Below are experts of layer 4 (counted from 0) of a mixture-of-experts language model. Rows are named router (the router's row for the expert), gate (a neuron's input weights, with its number), up (a neuron's input weights, with its number) and show model dimensions 128-191. Each number is 500 + 40 x the weight over its row's rms, rounded and kept within 0 to 999. Numbers have three digits each.
After each expert's rows: "comes after" lists some tokens at least twice as common just before its tokens as in all text. This comes from a sample of Wikipedia text that the model never trained on. Tokens count by the router's weight.

# expert 55
router:463483416466493468463521558524536523496483499496566553524510545522532556548487498501478497495487408592485435405462499576483502532459448470458515451547515533462575437432506474479528518513457487
gate0:558488456450558466462495454511536514459450552525505479535559511422482503470493472597462523510473479501518533468507547470587578478468426486511476512523445510520513426468487508498423462489534492
up0:491488520521553424531523558502488555451524492478492497554505502467500517494477539461470523444569532576506528522501539476428464542501512473528481529494467394443451441420513464509417462525505500
comes after: "\n", "\n ", "|", "\n   ", " UTC", " Height:"

# expert 38
router:532538491521538543514522501453533498477484552535485474446547548473470470538512534510550474508465551523530449563468461511526533485458523458462514541534538489501489494544431480559573565431481492
gate0:576477499493572500426506545370524476558415520532516552498525556476562542450467463482455495506523510456521484484550471447477520485441514531440507523483532450487537439517538519497510533495478466
up0:591556515458555508444440474504486481566512500564549575490498474478524497536490391585509511488517492506542491541557533438528434483542527478540515485556503465583447464534523484449512496519522559
comes after: " a", " was", " the", " is", " an", " one"

# expert 8
router:470541470449514485481448515501515409446487485569517458573474494541498544466468544470453497435488488487550466397436534543563481545468438530584543490490521544487479427499556477475602483468549509
gate0:502526538460463516610548534492519540550485470477505549474540583537443580527511467567500498507443455475461447493422527525484469508512525444500489396540548525492491443553472474519550514537465427
up0:564421531526534511554562456542525484505524493497555573463461514546506533493490518509530531488524428560577500535489535443473475530496474450541439499516404548599449471534532537441472547540478513
comes after: " |", " Ed", ";", " Th", " —;", " 4;"

# expert 46
router:514459480440512437443436470569496448500495508491530509545519465545476505473465478530502570536588463513446415478504486486472503602516545518459473477554489477535427441447534464510545459487510552
gate0:551543497536464448477477515481415520536599504485561497533423424449536613457537482402511517542465453479495518553428504472513497469470583495486502490516523480453533497570537450440544410483522465
up0:557501453498469520552476538460441489408538538542458465505525481462536550472499518464485479450464495485489551516455484522498476467464565500579473476543495456506467516481478463524583536544502531
comes after: " he", " in", " He", " who", " she", " 18"

# expert 19
router:510514519491494501484545512467507447540493597450502541570535435448467528499484487485455425527571511493445457447450513443499494501517539458422502420512535435486484523578458496501510572463456483
gate0:451455470452487422550502505476465523509468414484471488492501475504492469491528507490506517518477505468542533530513600556533503555510516481531528528448529483481469565504499510504498488487522490
up0:461463474526488544469545503463479502490465492505500468522479483430468627544496515557429502532451569551503492501506501471525421474468504557535552519527494481439458467525495457495476471519458457
comes after: " was", " to", " is", " were", " be", " not"

# expert 10
router:500505531552535505401596515494486449539541534566506489423482454547454546466508533523502574560459533533538448451468426547570450467546484520596526523509552465460485515500523459520541496541424595
gate0:535497485441471485476481519508504538538544477488399417443499563503492523429453459491473456515455541510497482515569449525492496479506532552474514538439477467485467566594483519394456490516482525
up0:497500493493544485514479464472504527518510460528444516413497462495472464466624507513552494492440485564514510576545507512479383483501508512473515448485428504489535535547551415406490485468525533
comes after: "\n", " It", " it", " which", " there", " has"

# expert 20
router:499482495553505480476497480543454479583515489494476498510541483466480482462477476550525463502502495511469500494478533454552455563541513492519444574444482417523504465496511450412500528513427542
gate0:475453459540471478553451520430466486530487455457491520498502423528501512474425509523579454486474483452469512514430516481491512508508553570547454499480543482570500591509511536486469487493539509
up0:541536475494536566584492530523552511556503530479493469516489520549472459548491589513485459531556486547530488442478516507496464522541487587480502573455414490509526556485517463493572466510566642
comes after: " the", " a", " and", " The", "'s", " his"

# expert 34
router:504455493507501536460550481487527450560455516540581514512560532464522527515454498512521489478484472537455507444470436497521442461521460536472532507445524506491504490528502495580431483454428559
gate0:576490503488506491569497494547485551515472544544463488457486456488487459503542489502456543518499479464487490616498489488515538547411517513482509515522352504502475400482520539555506481467498521
up0:385490500476518462465512525504529490506532574531503544465494443522420558561516515528503512474516469524497496476462486517485485507463487523458487468473461489524508468569538561498539479464481494
comes after: " of", " in", " to", " for", " as", " with"

# expert 56
router:536492553470563475465523513450482495508446510457498570440538525527478468494478479503526405493522494448455462494427501495507544471523531528448404542490439564474507462505518485505515524438454507
gate0:477479514544564429487474559502469497576477492540529568451554511555482576534446533523444506478522507488461483538513487491556520501469529480462565519492500598479510530486442416539480457542524422
up0:496435542472442504493483438481538580521515425466553447554472475516499538483521514501513485489596504512472551516472471518493545446474508477525440495528531409506502490493514567449474479520419511
comes after: " the", " The", " his", "The", "'s", " their"

# expert 6
router:496509484491510489511546497494570478461528473467491568525492419503505477488551491499497447526439542474483485517497483501516439540524448489476452572527552420498477458529533507478520552529379518
gate0:523564438443564437510513515428498470503455492558510466489539496448513589553566545546501507479529508468463562493472476529507484418517456493535432522532448496428535485479520554546520534524447547
up0:491534489550450481531553553532519479512531506501542602503384514514546493486497538432399489545542498484527518430532508496551538539525542466414491515469576476492541493557534524391522436537457449
comes after: " |", "|", ":", ";", " 1,", "°N"

# expert 29
router:467525541462557541541498518525513487535569476439541434553579484546451510437580482453487504568559599407495487481552495503492538454502503563518526497537399520485484494470499503466533503489531403
gate0:469494553501498494495400544399433497504500445489450445464497523453504527496430495531509505531558513584473395489474533469515535482511538605512545516672544534508490538466532498462492422511487502
up0:477491449494485466485504490462521484428467586490493509480483483499478480515524508472530434460438505523554547533524477430504563534530417477511448404471448454407537469521511533492457533490518475
comes after: "|", "-", " the", " (199", " (198", " /"

# expert 45
router:540475488502466554545515561506492505492428558467494469434419564505531485556559455470504461466462552472498522465539443516455564455480469477476586498514519520490523499486521486456469548501514418
gate0:512505485563470545425502511480443542545484504528475441459512535505450493470499455496453507576458536500536446522557530506430497523494456513489506562539473495514458436537515484455410607459558437
up0:465517498496514430533478565472562454453503487501556523564502510443541493458479496432474529503518460445574534544477522456517560574489409407490451507475513499482467576524447498508468517460457488
comes after: "|", " |", " T", " A", " R", " E"

# expert 9
router:470448455588469509441534520461480553454480471550532431476488504494498548523535515478553513480448556531491545454541478532545506480536497463414505511510471494518474540583475562543447496423508518
gate0:501462492512488546523523574518500515478509542615536488511453525480599524487507495512516412525532492489537506442504540511475555491496460431480598488579522559535603478509492456467474414490403497
up0:433502489497511514449435419504514455572416508479447525480534443497406469524471474500547424475523549453503559456498503567489454473476587493495488512587461475557568561563508522465498534640544450
comes after: "\n", " Binomial", " List", " Full", " consists", " consisted"